Experts of a small language model.
Experts: 16 experts in each of 8 layers, 2 picks a token, a sigmoid router.
Below are experts of layer 2 (counted from 0) of a mixture-of-experts language model. Rows are named router (the router's row for the expert), up (a neuron's input weights, with its number), down (a neuron's output weights, with its number) and show model dimensions 96-191. Each number is 128 + 24 x the weight over its row's rms, rounded and kept within 0 to 255. Numbers have three digits each.
Before each expert's rows: "comes before" lists some tokens at least twice as common just after its tokens as in all text; "comes after" lists some tokens at least twice as common just before its tokens as in all text. This comes from a sample of Wikipedia text that the model never trained on. Tokens count by the router's weight.

# expert 0
comes before: " of", ".", ",", " in", " and", " was"
comes after: " the", " a", " The", " his", " A", "The"
router:123106115156155151123123171122123151121123115132102139114122116107132110127126150133136118108146105136134124130131139138122054119114104133143114158088134140106125126073123116136117095120123158130144124128133098156140127129108128138134124144126137119149105113133134122134115180118160145095
up0:168128172129067145099088083117148168156143125129116087124121118114075143097148151195171095132109139139126146126100159144121142154138096120110117146154150130116120130133168136182111170125131148139137146134128123132103152084141104112125117147145126127093103165138111142138137136115078158085
down0:130134145118141151095113157133113121078146131115100070132103114112162139095141126100131144105097114092149146126185135149168133143147129172131130077112127137106150102149115117174115131138108134127124096123142115114095148112150098112115151115142120124140135144134101120067122107120116128137
up1:164095139105143142165120115135100104112088128131153155155101124119126142164075120149172111114158094106101189164138132098131128108144129107147161096121108167148131098142110119138156147100111180112112134109139125138151109114095126113150127128113105135127142109169160157144096124147129132121
down1:118067083153138171135126148108091173165073155105096084106118116150121126111142149141077104136106140108136082131121087130125112094164142147137146116146125135121105145131142116130113156137173106124140136125142142164120137113133121132096124137182134096092149123121127133129158158153126115153
up2:091147153142106112155141117137135101116115134134132104139134145094123107117130139185131127109101106117153110120118109131179117142098097107078151131127111176099096149097170110119122109135123132094153120138158167104138142099142144130117143132128114110131091117133125147122125127164126130067
down2:120128105113149116166108133179141122153139104142105153143129166112168148150155167117134130119183164112152115175102103127133127131163168125076157104128136115152096151065115141118129150130087124120106099113152121131145144107128149105143118144130105142116124118119160126123139165101089157114
up3:151115092144107116131108131128128155160144109168136130126131159102132090131157137136091134143150112145108102147070149098114160142117082122162120191117111139136145096106121158089117112093133143153112119114105112166118150089112108170140114165126127093081111138130106126126134127125157171126
down3:089122113112154122142125127161109130136149153121139129080128128131136124120093145186072153128131175113124115144137130091150151128123153122136130151140169144146110126146122181135118165108100112134160109128144090130110091111136157133123112132137154152130150130151104128139125130100144132170
up4:134079130125111113133145143123129066123127147101144152115080127058085130124150087164140161153119098130163157139067107100147106106114122085131109148102114141115103106147163123169111114117114113128117103171121131161129063138084134112108141125131180178150109137150132126130110131129106124109
down4:118101100078172202086102119110125152129129116143130154095125137141129089109113096129104113117098140116142169157126114130145102136128192111154129186142163119113126140134119149149130132116131133141110110153150132137133117133143141135128145117140149109118158159123138175150120139124174088096
up5:138158145104104154121150138144119109085154132134101176079129109132133111152112168129140103139118107121106131094137080125169165114088138140093136109107190115156124182076140149115158108095108151137116079123098093141156096182188141112146122152150098115101088128090104138101101115162089142102
down5:155130097086180104102155122141144118179138151138168128190105081107131131125107131119100152110101088132136116138113153107160099141159143137115142170130134173123122130083090124119091138134143080112121138099157127144140126094125112143106102129135123143158140128132146127114130111116121121110
up6:166073101123128128130138132133118109140149125170145135144079128081158129107128141106099132117099070148158120113158173122118130101119116121097122111139125148092130132102159100178111135120150143135145098138122134118126116163118085144179127104115172156103139073183115133159131142157123150158
down6:086126115107133117105098097113095146176109121161100149098137140091167087172161143128153150143140125156139108117105099140099129124103141113125109098114102125111140121142157137138109098124103117130151086161116134143121115167129190091116117108149129217153119123127145166130139128135118099120
up7:131135138140098140093132131152135127088110079160133114153077134168179112145148147138174109107134105088152136136101132182115090090116133145141142157109170089107121121100174112133108081110145137140125168154103111129107149149108099142138110127109096112134121139103104123110141114123123155117
down7:154120143155090084138123122159134148074151125129167166119149107089112120133132148096170091093111152129125123150129113171122137161117139131129130135134076151123128115120134102116078104118130094088174148100139080100117118130098154148094140111124104106113103162097098122135130126137118159112
up8:065119149115104192187117138130123187116160149158140127120149129137127139105127140117168134171130105129157135159083149114127111105106145148110122170157115133096126088145160164109121124122118135104089170106126113131127120118098113147134101106114128148136107133175144132155135096145131115087
down8:113186131112117132124146132136097116106106110159090117117107080130135143124091129107123139143127088106119144132113134117156130118143135148153141134103086096189142134135121150109121143156118161136169138124133141126181133136136159128140157120104137155115117088144106166097138096124078089156
up9:111111194156142092122133148109113098141130119130122176135143094127148131155109152175144119144149150140132173161160112128119109163112139116129129087142137118154113102091151144133133111117098099120139140122168132108150092122149103159138155100151127138136129122138150136092121103137123119116
down9:134099127110108125126139119133112108103151132141137145093128118088097126155023128140062088095109145118141105105182108177139178114141174089120107147122145171089101106216126105141111187115126117085079164104141116153120144128128161121148120117171133177095152113118089098093168145143152137125
up10:141136095147107127132126149191118158149133116105145108155125160103110120128095167128112117139150078106145120171157097074123064106161165179127109137094149169120138160141142083139116119152123094153105146133103123072124098134133138142120117138167153131143150126069154188073155144091149139095
down10:137172186148124128149078101098136095126157139152114160154103139153159098127092120094075116094108184145129097108102149115085111139172118135110104098159121134106113117125093137156121072140148186143116120096095089147095176125145129142116148130119131073162096097145136129118095132128131126164
up11:103130141107131132106150142100083125118137164103073092154124097154152105111141147138149103105124136105115117140093120092109102107089134138122108120120087132133096116117140132120130172120117086184124148145126152126097161117112119132142102170152137161139142130128127119101156135156102145114
down11:090102138158094159152116155123066111094149172115123164137115129148114142130095130162115137119176124130096145125144129126142139105125157125120147088114132097138096141129150120134127140118143135135148124083135177105134082093098149154122126134113158153115129123151141110137110123119121146156
up12:157160087137133195120139101155141134155133124182169116099121117158121162152112127144124139108118123130111112123132153155124122098143172077149139142119132109125152171114105123118081134091110119121113116102120133125141169109135125107156112109150111133125158120146122096158136144139087144113
down12:149110104123113121116087124132152126129103168167129149136132131161173108120117146112142122132113175134155030168138191136115133140109158110147111158119155145125135156115114127126122143121146100132122137079139138091158111163099089112116096116135138139128123133105141119135106109092113134132
up13:133151146177131098128112178143139131149079112130114104119158157133107148153133124128148130098107128096129103120126148117111140136134128116148076105163154105145099112125109133145149125173120140093146051156158145107124123101141050146117123102082103132121133117147174140123156129156140129102
down13:171084108164130086156139132121051149123133154133102155075086163123145139111153146110086146110121121112126158149121133120128117131124153135120130102128158129109178087115154114136133135105138140114119142154160124112122122117158098170111157158125137096123122152145127123130132125132089153156
up14:187155113157181133098100111110123127124151079158096138097125128147128122121091143134160130129142134206083150124085176137115121108169122109115129126071093140099106108147145131133081145145147081096125109122108117124137153150128122125083108138161148153174130137132157113143142144122120117092
down14:128119134101103095143154134152097140173169121157198159160103125172140140117086107102155142132132170147123127141141112122085129166083140114139141158117109144134124171156130147169171130089135111096117103119096136114124155130171118120079126079126151151128121125126174139125111139155135087156
up15:123122118126125124114111123121120098143116110163102159172129130152141098134122096088109137153099122136105118120164102118126081074108128149102136145136109154143098134132166109142140130121119109105101137112109145143129098132158112139127131145156111086134112105136114106126119070109127152116
down15:094104084116130134129114100120128111168104131130120119119100069120137110110118151104146130135148161122163105134126093108177087130128186117124130174146140114160118122141146150170159097143095176168167131147094127122096161144120115095124084134150150118100129105120138117111139107132127129120
up16:158149161104109141137130117124133124149174107161120125078131155110122127162167117128141109128133114109173126144136115164095194119088110094111115076100142103119126103115107184119135125117084177117126056140129129105127123143103137120117117130103104125123099149148125139158147122117102175135
down16:169098110118154117121138169185156145126088128087108142125102161129148124113118130102149140158136128121121148146124128132126156136135131132140121151081095096150128119132146159095089076113076088134106139130137162126156125131145132120144140132128177118185099163125115151106148096137077133142
up17:145073100183128060113152160149113119118158143132154077104093138152139143125141151123129140120134102116142117167161136136131143128105171099123153145123120137100139135141096166176113098125114128126175096089135123110124140171135101107107126093132140153141102146106140134129148175119153166107
down17:065120109164139168145135119113136118152166128122122114141129128090084204149141117115160091108145139116166115109140131112155153127113131112157125108121112141105135107102148165087139049146119139117137101140133131156147111156166135140103137122118107158158120133120089072096129097135128126152
up18:160124124146137085166082131118109132107160140128118124147124159149126131123127147131148110125126175094130158133161181137158108138125135135160103112162182151135086108144123113077150149121101121130151147125137101096137124090140115173087089091114161130183138111101143127168116126104154152136
down18:134115105140100123121168160091129139116142161098171075131130108142154143123120126131120098115099142137144129116167157108111115121116120132154137134092096119089095092127136149114168121142160035150131077132077123150119137154093102149126149116130083100110108144146162121130137142126094125151
up19:141168141170144125134095165131121152141187130095120128116152161068115157106103121121160123128091110131130084112119112143118140107092130109109099129040111105092137108086143151155117136101152103131147145146102155144106139088121149136094097138179086147097116163146119136147109085132153072138
down19:139096116147151112120125153089118149147116125102127150080108099096145160137120136107141131073122142102108096122127120131141122136122103145119134105114072152157113112133150157110096140165101111120112142131192123166073168099140117126136113180108136135101156121149125146129125128108102059106
up20:133137126122132110148128179142129154123119143173157088107107146136129151137156146092144120128099133131112137118146089130123115131079096118107073138107098127105120125090133133117095097145086141144149120126093097157116178109133119130137119112122152110166116146070108091166124118140139110131
down20:151126145099146096095106173164093130131147162181150144175146098176146143112151172110200106121132141152145147167116131135132103145132136111129110134117125115135153172138124120134110154159074129191123117134110121153129104120090089117134134122120131140151121119138120138121098128141134109099
up21:148125128125123121117143117162148105127142097149185106112118108139125128160079142126144115134158154122127154135107123186106149144128100156129130115134122134094130158126145134169089130129079121158151113075138124119166080128114146111172100105142128129147117126114125105155098169173132143114
down21:138149092150146150122130117110116147133111100134075098117132166155159134101162145066137119138123089130130102153095122124151163139154141097125112123153137136141103119152137111164091156130140161113123124116112175140134121127133120179098119099110132087143106125137131154119132117129134106128
up22:103113117104134133134133161128128138126102136149103145129095106110085134110137118154147093139183129146118145102132148131106139127128052076135143104102084112124131169141104130150063137124148187105108117142078128173126140132127103100102160102144134116119123113110128139114142134145102124094
down22:122162120087102149117133119107123147120167113098178137122107111116154113099130138169103113095125110122137134159118121134103148157093141118125115128089098119118146166149084123136131112155159124147124180123146158128191155094155149136115146138127153109107145143083133129114126135151100117139
up23:090122086126136162162107106150142131113070123090118124093138085125122111141129188120143097083144108126128145115190154107130142122139123129158153177129099125088172132094150141161138126108196180139117125127154068139072124108134128137115122140130085130144149136106141121072156147140123120108
down23:114095182131099111151086107151145107131126151151139136119096096120139170128124114134110186112110126107150133144108107132159148120174155165137121092111102134147161103118124098162112167106152132126146087116123129192097111092139131143099103095172165118142132108161137121099115085112102108124
up24:163120112151098130135104137149143102126135108133133110153178114131103126129130122155159117140132109140141134103135165127132097160094165158149109113101115126101151080129109128105185108142153138102133073130097146118131124100110113149140094143117132146127139146048145139091135145108141132166
down24:122128142098138091166141142097179127107143139125129124113100090072153152080172167166153128108153167165103125107117161158108101120146126154113117165114198130125145148130118120085130176172064125174114138107120124135107140102102139076092178110149151122132112102061128091159125105124172133164
up25:121114156113104124135112116165151121111141127119170147134129120079156094079151144132133160095107125068165128168141147147123128112157130121094127152108140140108144124143133115130135144146107157159089131154153113145108155095085129142141116097122119099109160147147145069173129162169132156086
down25:136119125112139134111156112157202115171110111116123152119088089106133106159102143138088158135140127163134106136101164157137101090129147130095075108157090103117134157151155114114073098152106158138181091122147150120110106102147116127077133135170104177097123127129149158094105139182113118148
up26:120152135143148119110145166156117140141122155159151082124100118171129128138136157098142135122129103118110082132075113187128158124128109133131116111091141103153108123120098124132143157122131157084133093114099121108158120116111155133096146117121113170135116110106139102157099164116130142101
down26:089109127112137130088127131125122109143161116158121144139123145152141137103100097109102124175191123082108136129091106122129141089107145113154099122076103112160143154115121081121163140121140127115164092105119182147142123107120147135154127111162105112149154156134154119127135141129116106154
up27:145120147101135112119177159109146159156135107161139107135105122162134094115125112112169106124121128159146076148101146126095134115095149123128129089137156117170160121113141140105098134176115126131150136180131119182108146115191148155074092069137088136167105090100122136104098164137162146088
down27:119172198150102111122134149113114157136129117157110142147138152113111122149098140121134119071119143117144131178051144098087126085114121100139117135134102133125134114130104108173094168127164086137129132107141137135102137151126131093145136106185129132144111138170116140122119172095089123118
up28:137104113145124134136170138118113138182152168104119149119137113114142109166117146150144147135124138111154158144116124117149078103142143178140142145120113100122157157108109175059118109124127161119130114126188078159095143119185116108168139105142139171157116126147109131119105116119149113135
down28:152119139158140108130116099135119098116146139156134140136095166090096133130126142119036095094091128109127163100114091122120153135130171103121092138146148136096095119105151118154074142132127150134109090114118124131132133144104136109149096116122160136132109104081134129176124128155100144140
up29:148137131158166168088118148118113126152155142123130095136174089116117161163130129097109114116177126152122150157123140125158096140133146126146103095102149111146073109114153155093087155103208106137107145157109153148130132085161129139075126137096107069161108102125119086098113119136175156172
down29:111168192103141135161091094135095117123085146165175145157130129120109126133127131127120138128117111113176139133130130109162101084102131136152091112133136112097142152141143141124089088159123179149154125139131145128146129105123124144086088128156135073109175074128129104108134141108098151132
up30:125138134128160162127111095084146164119160129090131165169093156092110094128082136141121141174123130159105123125100123132131167138108126149084121123139097113143116091117140157146159086165163098146171122121113105116164119136107104140074139149110170084114114164103157124155109127105115112145
down30:101127129103099126106099146137124130076142139115119130153130139154143118107103137155109106127143130111115137128111151116081135141137127118140123142193112117110123132153079176126160116111143129167101089110119096096089127142115114092143168113164166120094124123141098154112142139147128133106
up31:122127159142104133147125123112093118146126145112130116143107098141126067118155101113123129129123117118065100128124101153128110117140123123146109091128135129096143151113123096095112133132080166074149080073141153114172135086110144058163114141160160099163073149104120135123081121190104157123
down31:127123121121125118128144133115089111105131124096094116157129139179165108132155118164139137179101123166163140122149122151115120155106135166160125146141097138172113108170068108134067150121166130137150089134086104125133101084129075097137120110121157099139117116126116120142118173118128114106
up32:089101080125083116136089132135099125090095167117152181148156146137124129165141124122157138133153105132103121134089116123116126157139116133136110122103135079127073182137151129148171111113135112118129109139147180131147145102135103175114092098062113152150158113103128170099118120109106116109
down32:135115127159156145117114119142136131127155147134097105138132146134117145113134107107137136122156163111143129131182167144153113144107135132151105114116120089104150145160140074156159104127083118160104113151178140131136103133119172094111104117092139099134088113113131180137168169173146139131
up33:108166088145155162129139127108197093151120058120088115124150120082111143183120110094141116174117113130136112130153135133134071109107138154092131120139122149132089129144126107091117132126145103090100117117087147144170181116085176130110113133154097113126121074138116163107145135096151133124
down33:133163116152109110107161121065173120170132142169161121141137153123094119093151140111126115171147135089130087107166101106127143135145127188154098133143139136126143148120139128148130120112132168110153114138155115145129157128104101154147152105134064099085144176131144119099096123157090152121
up34:128079053166140162127131129140112127121151134122120122111136102100176095080072118152127158157102118140168138130144132182140159126117132154127125114101086072133093133177126115109206126123106165149164145130081063170137095113129146119127086135102113144129144139144174136130144108131150150088
down34:112141106171093131164145132101111127111150138096114127153116122134159104089131149089135111146130131146117119136102166125160172132159158160125156116143134094171153152103093154154132153149139135138124092154125129156146091123108169105142156078099143188139116181136114108167118154151156133149
up35:100135155158160114104160165157093107089135134107105119109161105147146151095125141150115125113138129082107138149083077137143103129116120129141131152097117140110103105133137131155083145128184148097134144108161133138151107153135112151088111135099143151151106133174094139126168132148128127120
down35:157118129106137114086106130123129142160143124141133085113087120066152146161132102149119129156134085115083150100129128125130117122120096167130131126094108108120189123151140177140114099121155162142101099147155095122130119107145131144109152092098131102145157130149131100098099122109128101151
up36:120154110120106134130144132187123124104098130138130140097142115117184153131109115121132119166137159112117139130118127166158096090154127108131121122130139101152104134111131115148130074128184149116116101119104159130129146137128113137137109133113101086168125111131122094138101160082125137127
down36:104139115110155097136122124114090118123134113158118135134139108174160120109136103145084120122096104119151139119136123148095137103145133140144094112092106145116112126159134167137159126111164134163108119123154118119129119101109130138124149135110154140150203144109119156136142083107075138160
up37:127134130138141166123119125126148121148119164105137107138120126093156161111103143140164119116077125131153104105105165162094114104169097094124139120100084126117100174112143123123145143116129118177121144115117127119158126115136140106123137151101110132132147133132115080170145110112128112107
down37:150132142151122093130113128158153125088154077124143104155119145145135152141151133095121091132129124137128073118096151137146167115147104141118169184119167093105117134133121130130109121105125100121095175170108144100114111131120168134149137136130122083117141147085144124123149103105134128122
up38:146154141109130133125119138161128142134150148153139143137080166126118112140164114143129135144171134114161105072136103119144107143169107132143139113148074166092129100145077127145116156139157116127122139160194104088121131122112104124076094110158113155110115121130095113106122125123176149108
down38:130167149121140183112080114137135082142165167108129101117152191159099135120120171111137142121065123115125100120129086116149086128120103138122065060121122104151148112160113152144135127134181141092120131122144117144174122145147165116080140125092123165113115128109152139145103133114129162114
up39:119149134157120127147151141174128107131107127139103115110162090159115125158128089103121104109113133108144138093058150117074160119136146113116134125149116099090108147108145094166143113085116129129130117119102112147099086123129102111166170155144137121121068079148149110090126171140086131151
down39:100092128149159102164160094148127086148144147173141123103163135086112176109137100126118129119156121156125145105100127160097150148145097142157142122166093144111110083121147102171131099137143098112122103140113128139070099142123127123129153138149088078130098088097104117119172179098126142119
up40:123130132140140081172127143142135138155102156101150146117125149129084159140144159108163106151121153133076158132152086130111134135114134114139156181115093180083149085093102087111133165133140122131132150132109134159119155126135106118097110132139120120078080123141112081076130166072120114135
down40:142163124109114132094068135100078115126156144098142108133147114137097118105124114156136149174140102098138130158152084097107112118131152122157141096114145150117127175110128107166135123104146140100136153183140168082128146113098111099114109167160115121148104140147151117139131133132092131106
up41:151132123131156096136131141162168152117176124146117137125137119149107081145141151107148124133164142120137131129142104132146150122149098142138142144112109079156126108141082128149128118144134126116147119150128159133160157135143116148126139087141150104097110095171139147104143106116159120075
down41:114134116130109144154123122076117151130124119095142170124113153134092159141119163091145121117116134085112081109126103134090134128118145182141151132109133116157187154139117117152125113155150144166145138156133103111179130133128180061150101097128106110131133079094144154111068130143137187092
up42:095073187138151120163133135129093140117148122169111086114148131149112122112111140158117106118158125119104125114136135097139132112169157152120104071127120164100116111106138106124097125103176074153116115152127097164120147146150176124093146115113131117120115163114122057146123131136126130079
down42:130130150119132158129160117103129087106103106114131113146155130126140138144092152109133109123133158139117144154171125131103092143141159151137121137133154125117155134113162084133100095109096095126112121134154130158084117141166136130108112139131090128133114126146095143143125163121138112150
up43:098101113121126138121125142119155126149124150141117137121096121134146146123091127120138129128107125157127105144091137082086138169133131130182120144113145130125167109163136095133125150118076152128062112128109156145121113126109096142166133160142137103176082120143130143114086153153104120117
down43:129112119133116122129112150144122150158124140138128106111134099139166121112125101101148147116170075155126105179074111095157156104129133128044114125145178058133139139114134130122098141105143158105148154125129149109157099149138161150151115111109143120145125125084141143138171130105147112101
up44:186149102102111121140175093130157169116143109197142088135146121112150115130135134094127115126134166127118150125067132190154144140152114106077099126136153144133113126094129118088123101132117129107119054137114149113136106151185178080109092148139157145141095120120119144167112173164178148125
down44:125141108073140167138123155138114112155096140138159104145140165070160145101130151152140145116159103099136091118126123128145105141112099095113127122134076107123114111138136146186138115160163092155129130137132153122144167123104131138148129118143155124125124155118114126150110094137161122131
up45:148141086134129128144144105146101126170100154132163119116104146141127138136100132137123148160163143150089109150096118119125155090153144072134155142104151129132101136135142097144180182144164135082125067159136126117117138102109139148099142111140121116108137127136133104157142121114091105144
down45:118159125157157067131122077150106163138097126137137097108154136127130144091162110126088101067120117114158113088110131113121107140131144140080137137112173098140105143198172113131140151151139154108124123097132131138126115102110147121111101091129114162123156157089117165107084150114121062118
up46:167105103108108162138097144137134149099104119142182120119122125151109099166115164148097117123130159143131129131148095175086121133132089122097160146105160155100109179136113145179094147149114123109108152155126120112082094143156151135145049138159148145142124118077138106149132126133113137116
down46:126149119144137113135144133078143144139124117097136101090154103159159132161139141170126142147090097134148177128164113136109110161149144113138130074141114100144194131147092170078156163142135153121107121165090164120125170150174121123130159107095090095138118090136134120123136155144102104137
up47:097119102101151115113119177167151125151141089145138147087103142081130137142142145178143148088140121171162132131151144136134099119121121112149138067108133150112103126131158123123105115137144130176102162155148130158065160151080131152094100085094114110173123131125105146167110140137085120134
down47:134115117113194142199151107118100130146116126073149110101102134124157122135136169101129158135137128112114144134138102137134152128133140116145090131112121129086139062101156151158131150121154109144114123079108117130127167128093106151156071135146106132164142102116124119162122126112150158098
up48:143127133111165123141141108131156158115155152167083137114092160123126131121112158149143122129132103162139125131143075111084138141146107120160149192123094131091125129071102110118115131134139173136108124087128119170082128137185140115174131127150143088122150082165108121118124148128169137151
down48:111116076116121081124159134122143147139106177167151146106111170138151114141172127136156113118100143124124141094137169108131120112129116094111112102080157086138130148132142161109188112105127158136108123133145126075154178149117121151107140086083135150158148148081130162098119131112107093157
up49:107156165093144124155119138109142177091084131175129129117140105109126162099133170125056137165139124130170142185169106130108090162154118130116081138115129124121137122113152108071166143122103116102133094121092137152087091161134144171116069115108170133141068152098140144114113137125113115120
down49:128119139122116124131121176139096133114105118126089082109148106149142127146087160085067080143169141137134153089214146158121143159112179141107111151141107078101138114119151170120124102149151145135121146130115113139103089098136121082107149094138116160157125150160137141123117173137135117152
up50:081182137114136115103136115131099143119127124131141121116135152105135124126111096170147154153143116115104146133142087138104124122131080116156147138120134155131159118144126126105156093111138140050135153096132114130126099151140154126122102118085096119086116141117156090154113109091109160127
down50:140165119192133128124092145138187120111104159077138122125128105130105126122135134135116159141137133152135175116109119117113136158155140123192104094162145131155112128127133118122159114117065133135098140137116106141097090125134116145089103152110118124128127129110101158138156150125107099113
up51:123159175104116118125121171089111161159123112136150153131108114135101143134147086102106150103136111168122092159119098135090116084089134148099137115157147129170068120099125098119149138112132152165114117118143122129145124110130115129125168129094128161101119109085122143111105118120111120132
down51:126108100124142139120109157110131106135103114132140128124137117169125143129143109168110153097131129118090083127132101166119141139087155114131106152116130145147170146129117148118165087118134108130118137109131102111109144108102130119168131106117159125103169106143128150122132122117109129142
up52:214134113159132104086095119148146116138141136139175103169143124115167114115144169145156110104117119090094120110134079186157152152076094137128123149109138126105109170111113135129083132101150147125118096153136123171149130074129159163145113150140133116155128166130133164101095134112098119078
down52:139158123134131125182147119089086146132093141109109065131114141144115168132142142154121095091106131158151101082127119156108131138137105116105128132121080105087158131115127119118150130106174159149116161142118132134170139099151113134139123148141107126125093077133124136136103124147127108114
up53:095145114136150173134131115123129167116070125143101127155139107144076143160116084147110118133125135103114118175147138140103145065116069095152105139100135218116173108137097129087125123108087099096118134124161116116169166139128119136153108125137171144153142125125136152119154124095113116108
down53:136139124121129096102149151134120149134148106124080112152122139140141108140096125154119093164130123125135155076135056118119116098122128105144118151124109079143105148128147090150101139118107126137116138138116123183105149132152148121108145140141122110143133123143150142154102118153155127089
up54:149165159113109126149133123130151132118118118140145129125122140173170128091112114168161133106145092145096124125125130161146135128123142097145145132103167129075135132144168126149101098144062128149192155149128156132129158127129111138127101125122123132134142109162132126105138192099118132123
down54:161120100139117106115081131140134133123115135138133124120126137122156138090135070127128108136145129100132080112149139173114094122177105105168110141106140113125098110160113110145120172117187140100136114149124086087122154153099115108103138165139093173132135125108149094131097129111139158129
up55:161084119103140161108166120121140155144136117083190147110130123108134158135097141140142147111167132118176101109132149154106072124119158156119150151140102148131135123144128139109124132135105110095165153154108117122099125131182119154097124157132124126151131168087114114123087159104108142057
down55:098133121128103163141137138099131162111091074098155130170093108070133102142093178103163137130126083103106114140130117113091171124129151142167104139126096161107123152112131157127148152108100085150120148120103156175120136185086132169136121140161105187102162103168093142139125107165105059154
up56:165109111109164145121147113143110110160165105121096135162103152097142143119174127165136129136131108145089133167111109091141113102105150136102137131133085138119124121122138097108142151103116097159136157126071131147149125137155170116122133109108088191147082117110113126110129091123143096146
down56:110099124103135162128152112121132150125087142141111130139070137125172157122180112143169124136138167148122127085086130107145131180119136088172164068180105084135102158141110120146149178193131149094096130111115132119147109125106147127083138127099100137134131108112113098109126152134151185137
up57:161157147167130134147133128087112130098100123085128130113133158136088114062146131149146183159141127108132152126099119136122112115148110118148158120124107113175144126093137137138134134150102142086142093143114137137081108108137137128075119158166158113156148132139165113148106159116156120112
down57:143086098128156147169102114117196153107116114122177099163112128139118129120132103101103148118153139085169097138135171141095144146153128116111099142143116115108145162172108136104141132116161138073163138113116154131118125133141157107111109099123119114133139140156131119133150162091119131143
up58:127106082148135132149086175176117152099145134165170148142167187149110097148138116141147145097144139128092129097131128154133137173122117127088090143129132160096100118134114087157142088108143194110088140155138125129142125131111091143141142132124105159147109086128129141141121145141136128135
down58:099103132150143102136132134151108138129176173143144147113148112123094133104139143083151109146145115141105106143142136103128078130118113134164163130162123172118121106116115107115125097126139142142139117109138103102152092138119159149111134110120153143138141111135115176090134156119144120140
up59:120129127154114127134105129101136130134129168097113152130151139117130090101120165080139131145079161106115099160105108153128115145151144130093112144124139143152138123128136117098109096099147186146190143122113127141096141120077135123124079102140115120088114116126136127131125156155112169170
down59:104162133125102145148106134133107129107113104100135152125150144186148141141122134116089140139120103160097085124143163156112164101121157088148144138107134083144118149152092117130161112146130085124134108117132140105078087059113177109116142111093109134147153124085091092125072130103109130128
up60:113112185141121177161100099124169129105138138165150079112097156131116150114121108101139122129138139112143155127136135123144156115113135122112096142137159164146130135131149152085081140149119145135086120160106107141148139098154135101098118151138112117135158131189152109130087119110117148101
down60:101141146167110118103118130117127152139168121079134121148153142168131170128128147112136141145125154180093144131140141150113096144118125112128127131129100126101194129141154151108137095142144119114159166140075179126086111072180119128132155150106138114118107146082162131113111158145134093131
up61:074160126152129175142176124152104138120115152091087147095137074138141123134130121133168087110085155146121183149144110128079184089110136097116155121133130171149134135063112140134182114124112183095088140141138077128170106139107111129076120107112120095067160155110101106140154106077125141117
down61:104139168126145100118107126136140107163105152145138130135131143123130107144110130156099145142161140131131132079119114130136078104109119193144147134099127135176106138123172111113124148134117131147104095073181071140173129122120111137175075115111104144102117107108160167129113109109108115133
up62:142126116129114128117149108144092141106152129068122113075066132124117140132157117144132145161180117156122111100141127072138091099104144126121119137072126132110144143150113133111090124141158140100111106153115119104108124143116126113138128128145132118111148109150173112100108102117111128105
down62:119133155108164151126118152110136129119125148133112124103125138153179124103103121115124158096100126119175161111116134154142138143102107096119142139158158142129102156093108112134144095108152126081116131155153114141143156142140147175120146130114145119137111121136143136128128129110151146141
up63:123155118131103121122159122133135141162144116123103096164121130146122158139087138131111175081122103130126118126129124163149115123094162131144115162172112153146117131110154112160123107153148153135164131138152092143165159108074135086119088139117121110156116148150126147144115129123156130091
down63:077125132126109119124134099121078150125153186144133126149079145117168118140107100126138135164135108160121114061132162091158114104149153089105098133141118116121138147110106147136083126129123138128129071145110162147156151117172124088095173125133144107120135137151083112148113097117137142122
up64:110136133090130124140156119112077128120100145135124146110124109107127152111170166135109139106165118125129111190099128139152156155116130106153098131156131138154119118074142131159131143143128152135135133163107116122158096117111117127080086117124185155156147101118128096138093171097131149091
down64:113097163100151144155114102131148188126138124101172112139106091120114118134142164160161137139123118149124129151132127155135149126139144095132165148175096096088140158125144142101124141145147161142148104136145121122139116110195133139091104125110123142123088135107090138113094096131088108133
up65:092087135148097123171122134092123121115164094146141128135108072090127095109122153129131132145119150160115144150111169138096113152138121136123105105087153128097099120160112133141118156103093151096113097105111152119180161085119141156160116171160083110169123168129133167101120164060127170110
down65:142127113112130130130084089091115136129129099112161123110099124141117143159091067060076138152152119124148151118116128119110097105142094101150137137094149118165147136170086112174111125092124134139127137122140111179131149113121099122158114160112127129132136122144151057139139126125104128125
up66:117116132156156105138118136098150117155123108138153132095130102120154107107156141135183094111127137131144130117117133177137080105137133113114158149142151108109170111121136124111095107153116137127130110146145158126137098143115141114100130149088113091151113116104133106126096162117136114130
down66:072115109137151112105146085124144165127134086098124134127146106156113135109096125111119142180128156133158062111103108142144165135128101126089117177130137115111124121102130105126183130104085088141129142132144144120125145155095185128073089084129165133098150154106162124152134140146112091121
up67:092134119149115108120145122113128160141122164103102123125161117142131095168122124099150160113142129147052114137130136117100163091159175138127091167163113129128141103165131141139109092105189139127151146107118115147163155128135169147116130172101186104100131123144130096122155134110102168108
down67:124116120127152111133132140137116066157125134158118139127122137124114148140124157113111162145136121172119103138133138129129141123135118139099143135131083176153116159120106097136142158201135133116121114142088153116128133130122107171130153151110046156130155124137117131185123159163121153137
up68:130113138144139142130116161138143146080110103125122166101140151146177123143077145136138127145104085128135144109146135149150109113104124143147118116150079136147119152132119117109148161187142139102136133181134120172110141101135058175120082094120171083110116067105110134131130101136121088178
down68:134110108172123103131153162139126118137143184137146109125158151111138127117073139153122106138135093064131131108142090127137139152149164137120126099103109168085164130131130139154132165167131103137157119104177127140135084165129105086120139161131163120135096154113102102121090186151149170088
up69:119088122123128099127080152107096094104107107100086070164122113093113131139102121068130152129132105143124095142116120144148172105111137118147143116139128127133151102096126153094134110132152137127168099132103107117122125167093177152131108115116097150128110101151135087088112117136158094127
down69:104125106152093115138156138130112118128155187167109122119146081155109129158137144130116100129132139141117152169146101134107090140092122078164108169140161125135141112125154155122131104125146092138169130095097139179113134144122132162108130133134124085146083131115103078105107128116143129109